config.yaml
norm_eps: 1e-05
init_std_o: 0.0
init_std_up: 0.0253
warmup_steps: 143
doc_mask: true
Below are experts of layer 5 (counted from 0) of a mixture-of-experts language model. Rows are named router (the router's row for the expert), gate (a neuron's input weights, with its number), up (a neuron's input weights, with its number) and show model dimensions 384-511. Each number is 500 + 50 x the weight over its row's rms, rounded and kept within 0 to 999. Numbers have three digits each.
After each expert's rows: "gets" lists some tokens that make up at least twice as much of what it gets as of all text. This comes from a sample of Wikipedia text that the model never trained on. Tokens count by the router's weight.

# expert 3
router:429558477511552566407494481438543508509456627402592523514431569559456521429528513552518538593506520448572524494454499583471546569588525494550469454503523535563491533608483537429476530501527473485523505511532521513528480606510533521501551547517524478466436512525518600469460461465576531589475512426525460560441549560572496503459483547536420490473489565540551523376501519571562471401498
gate6:487517567390458506405540546527525413477497563465436488423468386484501503489506413503513510594582497529502487440591489533520524454549516527546500545592543538536495365488487479616456532547470514484482504579515525535460521518483536449443459535515438441542594415404583534503514469441474469494550502451428571510422566527524500400552432554469558514507530513551473522492522520508384552453542
up6:533357584424519496547531442493496510461574483477548529533533593477431484467477559488533470536446429458471430530453467464450507523458511527471491529486447578475513623434557487483554479484580519509535539403584458533567428529563424515499516603439455530473480502402489535477537497525467485490442515536432463560494530545480464543582491432489489541571529512581484513546498430445499486614529
gate7:593610496506427488534509489498493596550573527531567474509369504532584520415461519402516476505512515507444437554473491431597509532518460465464539476478562525567459490476486470439599483507465507574425513554433522495558424438522468429447500508511575562535508455539434579543521480410623481553487443493564607538510459414555535504510569494497456462530602529472470536510533535505562470477425
up7:515408465628477529504519469463516585451412497416401394526579540524535467540501533530489445504477547498518545522444502516361499501484522517517438560449489535509542488558582492535517485552533482463504464532601502488505549432560523593553501457358416442592516487445457399574448404554451470519525629502483478485448547471533490501512529567472500488507491528456555535467517489481497525530533
gate8:429444536519611577418403540478490427418482551514497436459468574438525522502367586536445568602523560480598631528559466477477530565546432503462477559565413510534513574527452423482580437462515500441453510517511546470518424472472493575471466568508535498537550457590464442565479427439483470465500517424537493564491596489462466571511451540513430473585560471479521499442483499594531453480574
up8:537516546462463499581451441457496412575486493524479566559481542451563564544463497396519522451462474536518486439602488480462547508498555505480534451490538637534473435438453483581609506463408534542489457420463447448519482467475520560458522527436498513592459517526438605412511587478427504446517550513509412555523583512422506464470533445498465433551510428464465498545485428475580522419439
gate9:399541551557435521476544511500507460569476522420548474570492436454445519541466455433491573577478452571518559523464527539497444541531500505439484559445517437590497480442515472448536533503421501548492505530475548419505565466597538515446537524466526549504515436550443450527477467493475548452525498575471528590539492581502458558575500456495504478645534421538566482501547503548450436600496
up9:596500555540508550474470443415481363491545467472572541574599512474547588543580457465494553561559534443478602466503540548507602450494575471504559518512508487488511413505512567489556506486530455523470557531456490483442516434589437477437434536458566459584507597490574520489554553424511538546537536484574469580447460484415499512489495424558447444496530446546485533477570562479543470475467
gate10:482521446518569516500538538445578527578530580459431505473467527538553564538580563517475595490484529446539489553544525640506553536475510476490574411480505484538495447539474569472507495539475520507559495476520492485453473546467517477466400577497499573491485534528473462539499416535396475439484557518472478507530450481551540468486563506417550500435508447533464471399476576479552607424480
up10:440514409447472545554469472552412429521468493449516582456545574492548442426499491578450566573475525463562465581490506508488430464497649531397532531541483531468425461519503575553516584522555521480444598508566557540504519541452570473524516441464493535563594463523546536492558485523535478497515543534458468540436558608481419505644470472513514481504514527450501448511512509581539563459552
gate11:529538460554487509511574468520560527560513475437550470471520540494421607436516508502558392580493462683443526495600480515550494539427487427528513494409548442584480484530487462458478384468579428466517544501512477465421485508471502423574475542490547489510525513545560487569456476543545558518461534622443564406570438505445545507461512442525450514528551478538580416585586517550532523495520
up11:503509423487589433494408486452582500467525463457538487517515455497576515411426466420508456561490465517407433440589479522477463563470541418559451530401530495463594529440442538465522525464545489489369427496592507460511583565497474450514503540506479513525479620544555405527533468540506564491519562540435458523513529531511460574422465505554529410436528456596451512534442548535545550532578
gate12:457430573525485574477571582548461507529440517524497449501432506397458590446597560437568524524524450490565387470456490465487495606447459444512402365466446533489448460560475498526457524546510497538471560581503463490459478541384565579480483456475505515556539421551496559488562490509544439456462409554489487496597559471510475520511435379524509471568535527485481478510568587497481601477476
up12:532547453447499420484502527472464463449518472428474535526464583620512559411532562456509502505506471442475506562528472573511474486505527519510560495559475486629486471530469360579436539528515486518549450516445438438405501554451514400550512500454475628465499518472503516562472450420393441581614518432477512491457564484517441417524458486483469473517488495494465416485439556433515442603538
gate13:569484578469450520425539458499425504405447601436458496554577513514358504503521482486509423529420531437546554572686440473470497491470531525575400450430466461581536501600491526513509534465482603454481504427463464544472509462521455500594539544434439563419515514412526491560576524409467416544518522539478507519441500591542503480450505625500486515570520535605506540500494450527568448462558
up13:554618418520513533487499472492474589477530458503449493600461504544502522495488521552438547411569449544556469427489540598539486462521591439497554473466509432463467408401425446500506508493383461468446454452516491541455550514456464495500403530480523508623486562475440489524500425509498547567466444434495483444530501540431591481463492428533384449573488503559562542518577438546510500544512
gate14:510463483477460588478519520477478590508555566424487544569610587575496522506452497547563510503431423537541573401577568468463452506543537430522483487413409536533471497498623475490489579436459459501490479635444460510487533503465502613554430471423480433541546461385449525466551483484580531473425511503481471535510545504432412516534490491446562484523458498527505511493459531511422464509523
up14:494533491510476459544467497536510528497496499528440551511485469472559467566533532517583496520534506465581546593416608518562529535497512528471489500550479540422450623547546629478591522521505583560477578479526452469454512470560531538579533443479521477552501410460498486420621481485507515417635540491531522561462489454451513433502527501516568513476543444501532562454550582530419555477416
gate15:528540515558542519486508454538453403542550481441560571530501399490501473555452491451467502462530420454532559540448573503419646553469473442463462488532529529526491526507468516548538391467532541565612448540512509424400540442583477533567627505469501454473535543576484459478520478464429395450490494482517503662533498525520544502513538621537416562628512525481506552464566530443463528428479
up15:513465563431523432570560424454393514439578548419489534437500430394483526490530426563510462568449518472441493493546580506452358495520517633482461489400506503591448482514585473476515535551503529437428479530487462475513403523537510461439549523443509510477458468501593490449517511444603496464427456427517439468516473514461486460592580517571632462558390544435496579506503508653524509545513
gets: "\n", "| ", "\n\n", "- ", ". ", "."

# expert 4
router:516548483491430547537534453491513553458359450457511499478447490629472554526455450392506449482538507378489559493465475576550555549590443443562452415586553460402456511536493525443453516484545569483426496417536492485534556504395490418496667565507500498432477445464518494588456456538525470479503453470496526476424498460451551456517491539566513455478456538515455548391484490496575534508578
gate0:527595418498418496501516479542558649545590492500515456507477475510382503520490408507490489453395519507487536478490465489591521500541498482483452581554526493574361499558421491471465558569442506434467523521551485493571464528387548557483495547534544436530446408433603546573476481567361628469435535563573523468551408519496532505506471462432530439585364537475479570388532526601576533578479
up0:645521566497523479437492510452478465453463541629510465469461546536521528460368570481546530509601558497459532525455522522468490521482505428552530495488427397521426408459454491494518502409518489581485502410525493444473461383611526461561497477521569505506529516519530474523472520488470436452534429463487485530496551455453575522463524452538539480519521485579494501476501449487531551503497
gate1:551520512388450532490537498534498546498421492623428536489495464488481489550488522519459410590444425472437583580434497412486470416504545465584592490469438517475553466495547538537430494535514466523499430433458576499503589544536555487448472464514585449447528517582465497421439538466477520480529463563432555503491425435393481457414413409448546487504477488502449422573584360432512443449515
up1:466408463428564460518504508520561497483524512439601488460447498523485453502564486556503475431548570545500503429563533527489567570580523580583518497532500550518447474596480448439501553455444458423504493529458553507538551556513451507455457517532452475525462495594438413490600462458494507540568597511490573411561491541501509559543442396518517521425499539525449419480569486460417559455453
gate2:515521487436460508460648476414558510536485511444466478546485522569564461575577549469443452413461565533523535463529520498457449528512480489466537479405576455575491463536406633456549574487475407399520440465554516527511463504370522501575583451462470424548541442484571397528481488451500564441538476495538477438567557492528514557470380521560436440461531501534463561551480570570568531519595
up2:602459321442516474522596453483581534470480495385435530529572512522494520630520479523521486456534489426548566586540555489462561449456463520511513545422493430481476549416488622438527542540541454489425461526421474489423494605497492494478452515447569468561603538557426440511494558490432482603497436560483498498461561562505430480460505509394464410483475459513498608519428509437514446535476
gate3:498466468492511511473627551459462524383487553496440558405455490471499478484441521515417523447449480457363563414472512513512406552519464523442384459433535437507514535488495574496447575492522577462443577461484483436414482553565474447518469530456505484476434446509529500502491467559486480505437525484538495434568433471473558474497478432444418570451526522476429520508484519449511553547510
up3:494482542425567425522435448432593437510432462411540489482449509481613533394645552554462540548516539437513408553475570476551503480473605470473429518551559504553485562483523516521514505424536583575520496494511434624523518476523495479502380559461529576577421507486435528437555591518436528545564509506507501474503448522503524525522516483540476483477494465480469497428481582568487518458540
gate4:507561553448582491530412560515521515540491495552479521499564573522533528550503600536620522334491512555412433461531521610453420455531465462516475566554431548527523425489526512495519525486528450531380510492534489515482465597500449540496513506444485319473463531521480457457557456424510537512437482510496491484476444509523433529565425570433465541466528528541599518467530539526410647475599
up4:466521515524590594407521604564483568458517479487475566510495532533507531433492497418399556463482523479471490407554528443495520506453419548433573448544505443520447553488517519465549473489530480445510456534522586478475574508485571472500475451501470573347399534452544510532513443515428524459539546546492602505482546588524503469383635491547538603576443474562468597523469472430477507490445
gate5:531493457472565489537515523512457516419480509449427449530490499484521511553466464451547517428436491452452560501491482490474472485479566568484442488500573560422564495510480617470495460584483509482502446484460537463495486539452578409413536532459474420516510488573496419575504482526597626603469511598431583473467452479451584532586468496569560505534617486471423505512587539490533497354526
up5:586410499479619520535527546519399465468477561444457530502450503467440513556462508514534497435473460386521505455411510512458426553516416582451483539540454477449484526474503515515473542443463459543348445446515450504503454559587510482547505553468429467563574442384484425454513412554488549489424527582525505521560565422530436496469447493506501473410563564550426458555458488505528472530533
gate6:494489548487479478545475518528473538543548531489533455515472441547482498488466517461516432485436539541421503425492507548549535542429492591498387455485631501471554438578507597508494520506561525470468448456533421533486431498530436467449409534561405552504510504472457560502529543564515470499479472582524582538474552417427479471468520453530530443524536533540431607537451482570484447541511
up6:414552403517507547430515491470516482589539489563475501484440419512524574449511528459506566446377505457496413506589469567528375549513520514470440478485479484582481514448559473489477459449421516517573557449595496510454513512519549527491492491530424477404483560498573562475524481526461451484488442461488457515598530381520473579479588564479449493550480508411556391514557508499597552459476
gate7:471528465487458551503440420452655516515411493434487447473482516505494578470506524432578421584469509511569512525475586515529501496588556596604546471587511563411486474568480500413481503591460459516536444564442481496420505429489518536510511520543486489456485503454514490452452453553522566486439507507415514387557480432549446485543502456475406535487507600461425470515564484538550568425622
up7:436588602561545516515474449578440472489577497449548578525529484505513500616464457534481457539547522450516533514478480579593489528510441472486506479557437519449480461480511527455505483485490520500518493494532565554449459483487538455549470624509463419402447497468485544495530506365592453442636441461508605502525452496507429471465534591554515435496476527451476546555618548450425524500606
gate8:483442536480434452512500534459410540548531503514482502511485520555582559519444591579547451482503555393504528494446475492521561513402449455567512547561472591523462461475500595573563448563552483449518510523461417558460541464542500460528561528485496539508430550432466491518481451599453446533490561436572478444494526466602423544511551495475491422416553417441577607540407477412579457573494
up8:511437466390505537442518459472454520504481471553479533444470477495599501623530488515492525460517448574502340493559530580485484533566518518505460490497475415506518503462567496500382528517488580501550475517537554481539539485552522541492397509556453527473549529588406486504538516461507587520472434588538394498453484496530509547487399474561427455529438582499537487541514532575509558547489
gate9:495475485440499520501510467517512453516532509491521533461502576572431505466484403446462483562508485494543504428497537468481469476502557482477560513552461536494450492575482423453546457424552435407412533582467518616460502530420474528400462462488459520472541499438533464450471458551485410500577536524515464616505542432453422441510528439510529469491519474499494520427529518409490555516495
up9:490475513506523379517481454414624468531605465473537539438512565532496510482450486568496395456494536573470534418450426553526470465466469506471548471503481508464523542463507479481541515490551451511473496468491446495440497481469547467517531546536480439426541524435553531477462509533456472435485514489466508556458459549584531489508428605532471422603553478465543537527558510507524461491543
gets: "(", "201", "200", "202", "199", "'"

# expert 9
router:483479462507503461469527379498535623536503449495615438433511511513480542462481446552478377495580532409540477483528494516453543560563484537466498511421520447384431505556515540449481490395467406455448505436526542493440558465467529487493451502467456410493430462460565509526446445512511485399469503487436528482451601508480438568502628571582558453462387514594483502524563456567562465391476
gate6:544530509513502490489499497523480466390457558555521428384596480592535553470553549521475494535464524458540457467460542506509518585563441528490478519450489494546497525481500505541488544360480502467452448584484589529445543540494571589517484475545477529517442516360516540487445508510579530466548433522465520573551562470503436510504533463518510466535404492536501546611561553518519552577472
up6:464554477552498463503533495508538384510534551482569401547473467472516479432515520566430483438422497510565418467560543469539505467460520469511531358504504563579449406489469598466464607474498468489441428521434569540485535410528526489494527593494518453502493507514646505466552572542508519466595508510443457403563518418528500421547537514484508531519467536507453482538500434489534532467339
gate7:562470527557485437479454473489478560586519515497559483494470497427574482429557527550520507502480467441519450554511447562498558548515526508533371494536531417472456433496492469495485504447488559464476531581519428425543532490406448535454424467483430540431416459515488601478487518449481421557538487571510485465534416582493528564475448554423502597559505503442406445543419534472444451489370
up7:550541436575461454506435490492483507481509510537560470440507461466470447562490520572471558522524452487461470583579549520481498476455545493533481579503512450553388525526438586366461450426497434449463587477528589491461499528509559444469379372507475515526506484524537612540610559562543551450577486438480502521484534506533517486563509514510490517540533510476503519446495606475570530566528
gate8:496386459444567477522503590542582429606396471441493500451427507488598548531540487488525446498456573515563479575490499481468408504524502547521548498445563511450550473491583557408498550419527529542487569462596415473526518450545432500565522452549490573436538476422401433446492416549547449503506472409483454556500435505553500479525491528609560491538518522454555550552522515460475492508468
up8:530429372560572564494429549460506511437508407406539498531463553480465475448547444473530516519463496550494445593493526465524510591522442500482520485427453557474509442517503410390528510401534519550472528478494503464502552430560503471529540566539535547610533472512526560578503492478489443581581527493576499427433490482439520548474539554470471381433511520485556542485495577537518546545539
gate9:418530454573550509642594385463456576535435517533503456531470540537549492512447478548488478493481491485516431525472532534482623539465555506423525537556457497565492494514438474464529517543564354473430430483591517664425573574494533476520529520542550464469470510569519460482471478497519465476436463398404435515540509494526513557486552502514460563510448581553495534572450598549488429449562
up9:488595478498498531468513556541475514556512455525538524440459510420533573464468468542577460581542544471570552493504486497460508560541520478488527555504516547599493497614559499526482570490488504560484522533472510476533500563470565447461584522542477477450469530397528515576596524537572510418499505466450433486485468554535492506642540503494529458512549453470526560534535507485439597489414
gate10:502486482536421528529509529514513461574543452531500540513527507489509484429539492533517599586499452488466455477440403462524531533542475490508505490525543505450547479550485359469400506447472605510477472463433524479549428521486607508551505554556540463484558503574532471514497525476561494600519547553528529520525441481499614503553439482456441479462543439511482515510530511605345503505480
up10:392493497513386468445473388505551582476495445467532415610560543478512524494574440447449444430593542552579524535515468565459462506467499546455478509490446567488504593527641520531400538501436571477549451556549505598531448492479491509568435548396566511494570359465533593577498501625627446472497469463467618516507513440484460482395491504492523535424606603438575475493554426574420477450477
gate11:446481475531489542483518609502458473572513448479605516443497503444529464543486536547514535484522503501508502515421520572535567576476497560519484565469441566462580455529439457580552487472546531475539440478455511556570462442518438542428441515484502486426384553540417449580461398556485492530455449495486485477513492465620498418534549520509464506428556545560392471454536506421529559507495
up11:409484452419613526506459514475473513464507484510490497572448455517537579506534413604532450468338462489537494481474472458563496489539442511426492539458543479504612468505516496400600462548577421513468510465503513466531541534427455602460526585480511439440500539452472598439464540515536579434542451459499481460554526614440425539519423467524522433437554566539460516519424449577498459491500
gate12:501517544627451410484581503493435456548398446562573554489419429454566511495445550527454347430436456509439500498430483557456478474518531577506468578443455468580482470510580562512522627443533531471465501571455496464571524445564553536545515474527548469534484408498491571599472492503540506445454419525518618453539410456526455453443494468531523478468510463464575566515522456468513582499501
up12:437530523494516469500460450491514456482473525482537501524552526404457422476398499536521517386448449670486551454431491447475476427439431579564502488469421516503530481444425489425429517506382457479528598543469569449437582555534473575502446517490465536515453579571494548486441521530455491483586501473412482471454525515505513474436467461517598444594513553494496527454436479508469525471531
gate13:488619496478543408472565421429579452482583507461458400558560502458517494433548602459468450504471436466663516391486526438559445440498559508477472524523543580490454396634516474392524562457520472410519465459491452502377530558530567497479501469505523475468510469473526380524502567486467560537462501357437490514564501467511521604639553582441373420532461575520482553493482426490502428480585
up13:585539493490483512493490495536501554554351527534428447556468529459500408469544467465477492454472478541510468572567453508400634530496557514502578487541471460468523439515486504497362470482419434444481513515493462517462489477460450497543512468510415496500538486488570463511532393553527474515441450524474555574462479451519496509455487494609392446565515577423497492444447568474496479476520
gate14:479512522535442502484563436536566515556495455534401506431575502422463524415505449553466474549530470500543497460551480549483500477467509513607533481355497473486523565485446479493474495403473542566539468510506510437494565446384492512472545518493460510403526461525486524418570485425541497454474508449458520521414437421514526376481519489513467455420466521429476413489600562541583504504517
up14:505540509557476548552529537503512485472514602556484509461494456406558528547511492423539529482461483477509505420459498549473495485521612591540449517503500418508471471472469438471592482481490401542454406439398502528411422513542427551490597485468521560445528400509497474515433549485501506503507564515539508604532601519525518484500450579564531584524489518407494421505395464464512531453517
gate15:501485510442435538572638537559510495527444599511522426586423528497530530540500413508584416511458519520558613487489539469432501464473584436536551471447543473564501550510505506445516534389536542502474521575480456511494557466496434468485536588447662429498564468522557576523565558439500474480523545545576459453528531506485574519526519564543515569377482522523544545454485541480501624406511
up15:539480490510433468585538509540556571549461476499547641502523507570395415483413437492463482499535579541511439540488483496475417511435475482499510538515530355459516461520508426605430554500530483524496489518495594571527408428475448526581466573478432418512448482527471392477509522623530432494510521464475566547470486509419543580416557490470564478534569498504489548442452446542573495562566
gets: "the ", "a ", "The ", "s ", "1", "0 "

# expert 1
router:483586522455448498449533465535452426509489442469573494554444416502507508547530469455470455517574580453572487510453506486555493596525469494442517467530530385466482435546558520503412472525564493509461489451456548493544432430489549499525538509454538456471451485529431543465431532550536505564497542385458518412533481462490535476497402504538434442490461575478386503472448597431458581419475
gate6:413470427495433510527544534524518474364508523467579565521511453535451496433556455488489506557446522487509494441451518551542562529534571441497478500593478493409491478481500532527478514468553525564550532544431512431531514513492567541474586434489510477478574596499481502510467546409457515486400405488517437542512421446464504483574400397493540445478456499507431530482454500564501474519494
up6:541396489581468545571453520550482562477521534506450454402448488489563486517594587470486576535533473520561567606557448500498487493486510507567526460406489487522467569514560540531507677487571522475542610497500467529592547588560524475458550572515440539454456432457529475450532509486495635454431414532541432430466446517545493536557517539507548404496506496572488439556436430471442498479475
gate7:489475408501537482482493500577555508477470527541525553503511458522520559513539581474570491450508548466555522516502504474587496502476457522491478519479522490505551478447461502473515479564506554439477485569414531551464475511565401408431446502452511431416495522533551506434547478458512475384511509548491513600473476468559514488545565397503525453512476536444512495429505420457538518456545
up7:482516561515537471462491409511472482466329508571475453567534506509548580501467385505495491535470431481483504528557534494605471455530482430472453473479507508535510518512483493502521519508506467468486450542464513500446506474490523467543468409509507492621458520519531506452499413460556483468471574531615547539493577503516494409483516331494521422473504576549458479418442552659538424499532
gate8:429483512446489463552512541517545502496589606512504583416451591494448472558415393423480321497539437418595522584495513545541599516551495506459576511616395446555607455514477406474535482550493413459433423524485537512555516445450506481396530485525512514553482499528551514416558525562451518453440513515505542422458401464487633465474518498507484513490556551493460426516397516379421531538537
up8:497568492498581421526532465484512469373508513520548497517473490565493480476474496478559621504444518560491544515495499471505470492526531475459472433542450523537483479613510513530528469467476501627623519476450487545430515565509474483536519447476512542484416423566503476530427530521478496453460498534585489535564562474493482504535465479528455569519475494420536535597480512568568449453531
gate9:450448491474427468407558431501489576438495602514417451505449474513502531435492461434532513512467589506503521414507543517617452565475555489490523460484425442495494490475625429503537416534595554518456529535573564543497516511510500542518411526609569514491478580422457557433445594451514537531494396564543462407482546566526515436614429459428454482525470512484507529438506474446540464462593
up9:478527475530554536507413550581527512436433407462506489586498509426606486473496576510468509520521495464616472455487558470419525474625522613543529413593489533466492530500465480481516462547493458452561507531451524432547466505508596474503440493627395553497528487531526488490493482540492435490441530519576538462472469500449513546442430480456498502521497524483475459495578408506493422512493
gate10:553515474389554585497535394510571464541471501444622435474492450439480504444446496510547615633384543487540501501471517447505539570520471469599536451481397500471503544533460469465498435445446530522499504496428528538357517515517489560502531450445480526522470405555492541520559485476480488419524501560508484393591524369630498567512526521446549495495480464489532484506426473489442444486437
up10:497486429481430537462543472452551510500452479471482489557525499455477496521523436559516563511427484547482534483447464468511529556501625537550477578538535510561511534510549523423486492470502372493427502474498549388441472543482478434488459464476482491514437456457532425545442485491500557378374587543586492454476510495456526497489487553508521547575508454505512510558503558503499421506444
gate11:573349555436584488601561510617500499593432585463584531598482487541445535561514580581567490479383423471522411553490444561507557563567530438497444519518576446557557526434510556489519447458400474447508438535473521455545492572623391496554514508420526565541526533531514421410458463477467549424502538542560506564480513575393582468533500495512417461445548565542531522560454426481424520554560
up11:430570498476598416562471455524543448428543494483480559494356520487498398515478546465427484625477501459508569413506502522560461493441641467481454540397522431602506448576409488454427534573494465499449466518580391515432444512525497484489505566445476430534574572528482462559469551506516426535433519451481544421535523489609478582508476526507581438488473435544542486570496438593528542526468
gate12:527515509563458487488534481466453548606537424477595527489427581382492537463575535532546556534571565422497550499466452479599443479515502432476399513485490536453427450513416477457562475523451511514476534575584568504532491519450454503457523490513543569440458501511522488495525526525575561549420496417567501518526432505466517560565592565545477578574508501530478505480485512551453460567511
up12:531529407480524461513497526535520494463537497509390525485419437431509602531536469449426458545546439613499547442564585503460554509476506458549531603537440557538520480380423503425524487492503555530519467463462553446418521406483466560479455407504565435506493572567514420501484508602521511457460456531460407429468496507496543488582449520408508481503424467558568458496471490477526504498434
gate13:571542517494556581444464512503492443566547517481445463455572550459498382458532552547484455460540534487480539521553511422599532541605521467476481471441500533614538426444516492571484655439442553514476532483477516488511520466436459469479590473483490483397454467574542412496498499479408438490465412437509500389527505464561561494559487502484517524434476400488451510498472481395446509501415
up13:598496499374532573565462464551557349557507476499525479512491556465463460577529511556466472417412562608461463488554517458459511552465515530497448420505586463475509446477410512491543519575521476532509566486466423542556460550484473552515550483484497504365568621577464599495612489449461535508576491494459483476523421516557515488586490486443431520528522475509521512521499584536596551526601
gate14:411467521489535402495475484519543423562568495483519495478523485509559449539611608540527540425509493503563497558547586428485514542523504458493469476484494453477565482518537494458530514538486434525402472409532490489416531464502473426400489539415530492492532517493513529494588516561601443500489504487469551488489402390459522480501474451490536417553579556492548533522528510516536454419525
up14:561541438496469479607547490450497487508489434483418515457492612538558490513565538423527460444521502367464537440483489435450462480544476571494568550560460476416568595396448536446437435466510545468604487478518441490495375495570552487484583441531596554478507529536485462517524526547481418500556557479527474526472445557493560446522476439478485510592489478503549476478523534501508504533478
gate15:463509554385452431526415502478543428482525487509510507550443453569445569547414503535549468477570459420480536523585560369398440606527505511464563479503485519547481482555447439380482496483496454493585612438545477518466496496457493486444517430532507504546565489408516506484399537424486537448477477546518481365584465526475574522418484423439561571477604539579431571425433516454534434542440
up15:587477507477441531475529573492521571547528517440536433553470473580455579454560413470537637556443516464472497470546477449533413518524484461509539451554467500483427473484523567541495473556471540496534446540580525433408464506573479555503508534519469469563542482622491502493530577604501547577548474506572475546413587541446391545548468597534472459495521483460549554482581486550508506427554
gets: "of ", "to ", "in ", "and ", "was ", "for "

# expert 6
router:539566536564467510552566430486572485503515572445568539461475411607522504496437483467455458428577459461563474528558561491565540573519482562426460477686542477479496465509480453477497478459460504572487502546454540407476491540507538516473495509486533460439490495544522527593475407538497573409480600491532439409382574539518549501417524498421500444431478477533473506554547551509497501562602
gate0:447398586518527485575542419521463460462404620551485597606496440483472476461502644572529501467553499500503458500546476535548494467594451501524452433460540415481522451401487535497516566444476494528476548474458420536548529494557475471550467577582511436557545470558525584568488492572491602468521608477292505519544510513588482456396524576545453458454473525492617491549466489520495430473538
up0:462443524393487502427443479527526485562451445462576487430508485505492511534473488531562445487499515496450509497548628488412396534508379555542514561464501541499525480499451570512550529531481504451501551487510528466553533579499503482514406605514506492477599429479504529534442538509509589531647491489473460432490604476520433545535478542574525470499520530396425563547515523398497472452515
gate1:533527531525574554484522457471489585534560599551496457433431533523527513535490519540443422507564622524460511542565491551458404499468508473416449478566447463415495516525509494536447436454510516456554506531549573530533522482505508507434453450407527429498485550466490572588478579466437476514529557546410519552493481477466567469486487508546439487560540528395580531521560541536405504469527
up1:492506520528476586491437510483457518546533486581581460533504499451536543500450517471521497577476596464502522477536506500486536405543534411499548415522472525485385440517562513593483452533407516532399532492410535500524503450526399462516524490440595566522561456403582467556479492507487483503481452445480409454517457459526518487456543499503551501510540496486473509459595436545541486535620
gate2:516399438488479502498497451411480553483498562504533530544464452495472576531428501577466614508522482505507512651453491437564516611538560416452527487592562519485506448514545480561475550521478541406499480538480513584497506493538506467471467570573587491504542510413500488529532534465482481412491499504511498489453479504500421524467439436518455518526499459572372489556586578537448417551562
up2:496486502493465440555545478460453590527584516547512499509468509457522475491506512480441472504557499457408502441577533556546519549505476540560501487480460519570494535599489503539427516461534514501586530445563522424460464490619471565509452542484475555445495434476560467522533520488520636579498477520498547486511563501570547446410556425526500543453506531412542513497521466503532460526557
gate3:504554461500546509511472506479592491591526549407618535451554497487435489465482577454458516465523489465496562449475491532560480482477457552400460496553439508448516449502541553484507516590541507372506518483561454482507539558576572513433505455495370498457491557405580492511493489485455516525494562494568566511508451504415530541439560512448471513344491615428487431458473449549534472479404
up3:500548476522464505509497553553546484582530509503491512540485503480545526448463384578476572563449504493472514462461493605524527530652572470638560442459500470515554472526532498495514486479473526408459463652431501557510478433544501507594512522509482547461538513554499459544450472501542438594563541508502394551513460537499554472495407464479494500584491513499456527504486441454496494575665
gate4:487500576544419455461536417540547465514477449440490499379553425592465432476464466497490437531534473583563456458438512441583497486446534582484546427479516493582607521566476584592388524418449477423491563612436466511523437576518450480498625522534436483576549455438514590481498411539504560533476502491551469493399526521464537499459581536475490490544533542562491568504511558426534565494521
up4:474503496493576566509432416505628561455436580527449556459471454554485423530595550470487564502543554483540563445520546534517464500465481526436599438465501532455500407509471481462425490454461557510478483436459516530543494489468469542433575478563529396410462483539505516501483463529541500580439466487410553462575463478554484466510528425491462572476452478440526435489554537468416460548527
gate5:550474465435521472509386394571517416569462474550470562546538558453522516529544492544573467469518532520459515539501480563463571460512569536438438481482476492495431519547516500496467502483505508569417512510513373523542516477459500493512552421576492526380428524555663422568562517528500354409519571452488488470453490450548514512440423555573494505512451566557468562550489501593541516458421
up5:506576481482478462416484545446545520486502544479458380518563500539493535489494512465548485441506557497421528475478506564442472604501482525472490556488533627474478444404521467447479515583515521493535387507493527511500472511537551498515357468492477462434496379497424532494443508455488660465498434496534533499527483529446520508558482401515439557454528482521521558514494374486422499584512
gate6:512449477541505517455450466469555489464491554468491525507472512418493508478486476437505512482412568520457452553458530408472553463380397516463462575486398441506486527526479524558556566536442496516474517507522509509478556510459541554556499373386535462549481484553497392502455333471448598483557444400464433560433471522515598441545510493504506566433476535586518545429512488609516483468382
up6:562439581528470429401508525499476500492564546429464539518480411610501502445508541548550506641492620557460538435502481444580476512492486509444514526416546494458468484537524521632504421542457609568458494468522404469400443539542522544484470551487512445516546412452476524518472471560496517492503464487540572463477562450440487477492436538365588495564473449579421507557396474604523512536395
gate7:430494570546567573552498528394471472451464467568415531602475471449497467398444444438313454544481511516427511446476548472519481515501513492478490562430582482528533470476568515482554462497463504587486432495470441479466501467546489518499512567419424470482403553501517542589599515469463483523465526403501480494525523545517524410562582525441553467574499523430521571565397557515488515517434
up7:472525482513505493564488485504453552453528538443480565477553458506433547455461578524534492507504485544485469515415513435530531510568453449464402455537565464491509540551469473597478548531577471471449590506516577535477625516447616479554475522488471510377477559495455472470435444587535396570575507469567553438586502608536435595508441518563578466589566516401545497494380566577534512481485
gate8:463529466476504480477508535543448493476354470565528536438616458509475625420544557513547420532482633548540446463421606463512475517437485466384384607449522584481476569506398497479428477425438556573566616451497502587415456509581598486547435486447535534461474544596538527511505557483534465480515474555503507476438501486496510539449544491414472483517563451514454564533484418391530562583618
up8:512514400471519546517536475517453514540511509498582466471513529427565573499533492473496381454492483513554500505545558544490385479554563558562507496462454528510573550540552466509527524527460506544502484565470585489487511508472631612517509507534568502589547563468464566512424481536498409611509577538563418507468439560501473476552551582548495496493438429415509483567514455463550397601540
gate9:568476546513502457570574576509533501517496486512501564440422555507493650455506552430437494567554494502559552467533535438505558539599511496480450528499637491520489532506477490509523495449492420478476507535460462506463435482463456512483380393479462560591474556456540458508472427511535628444439534484544511515464519399469383505505526554500509441539471546476506530533474433519534486519546
up9:524557436563583448440444524460558524584509536594580572580478465491549484471531476551412429510463526498541488621529516524555540405537499494554544556514463452543506485489490589577509471622462558463394519473437482489550553441532455440531509588526472550454529433469509483518534534474430488559443495509520451515544483514532486511454534531536627558439450461513502532464528576468523507468515
gets: ", ", "| ", ": ", "and ", "-", "("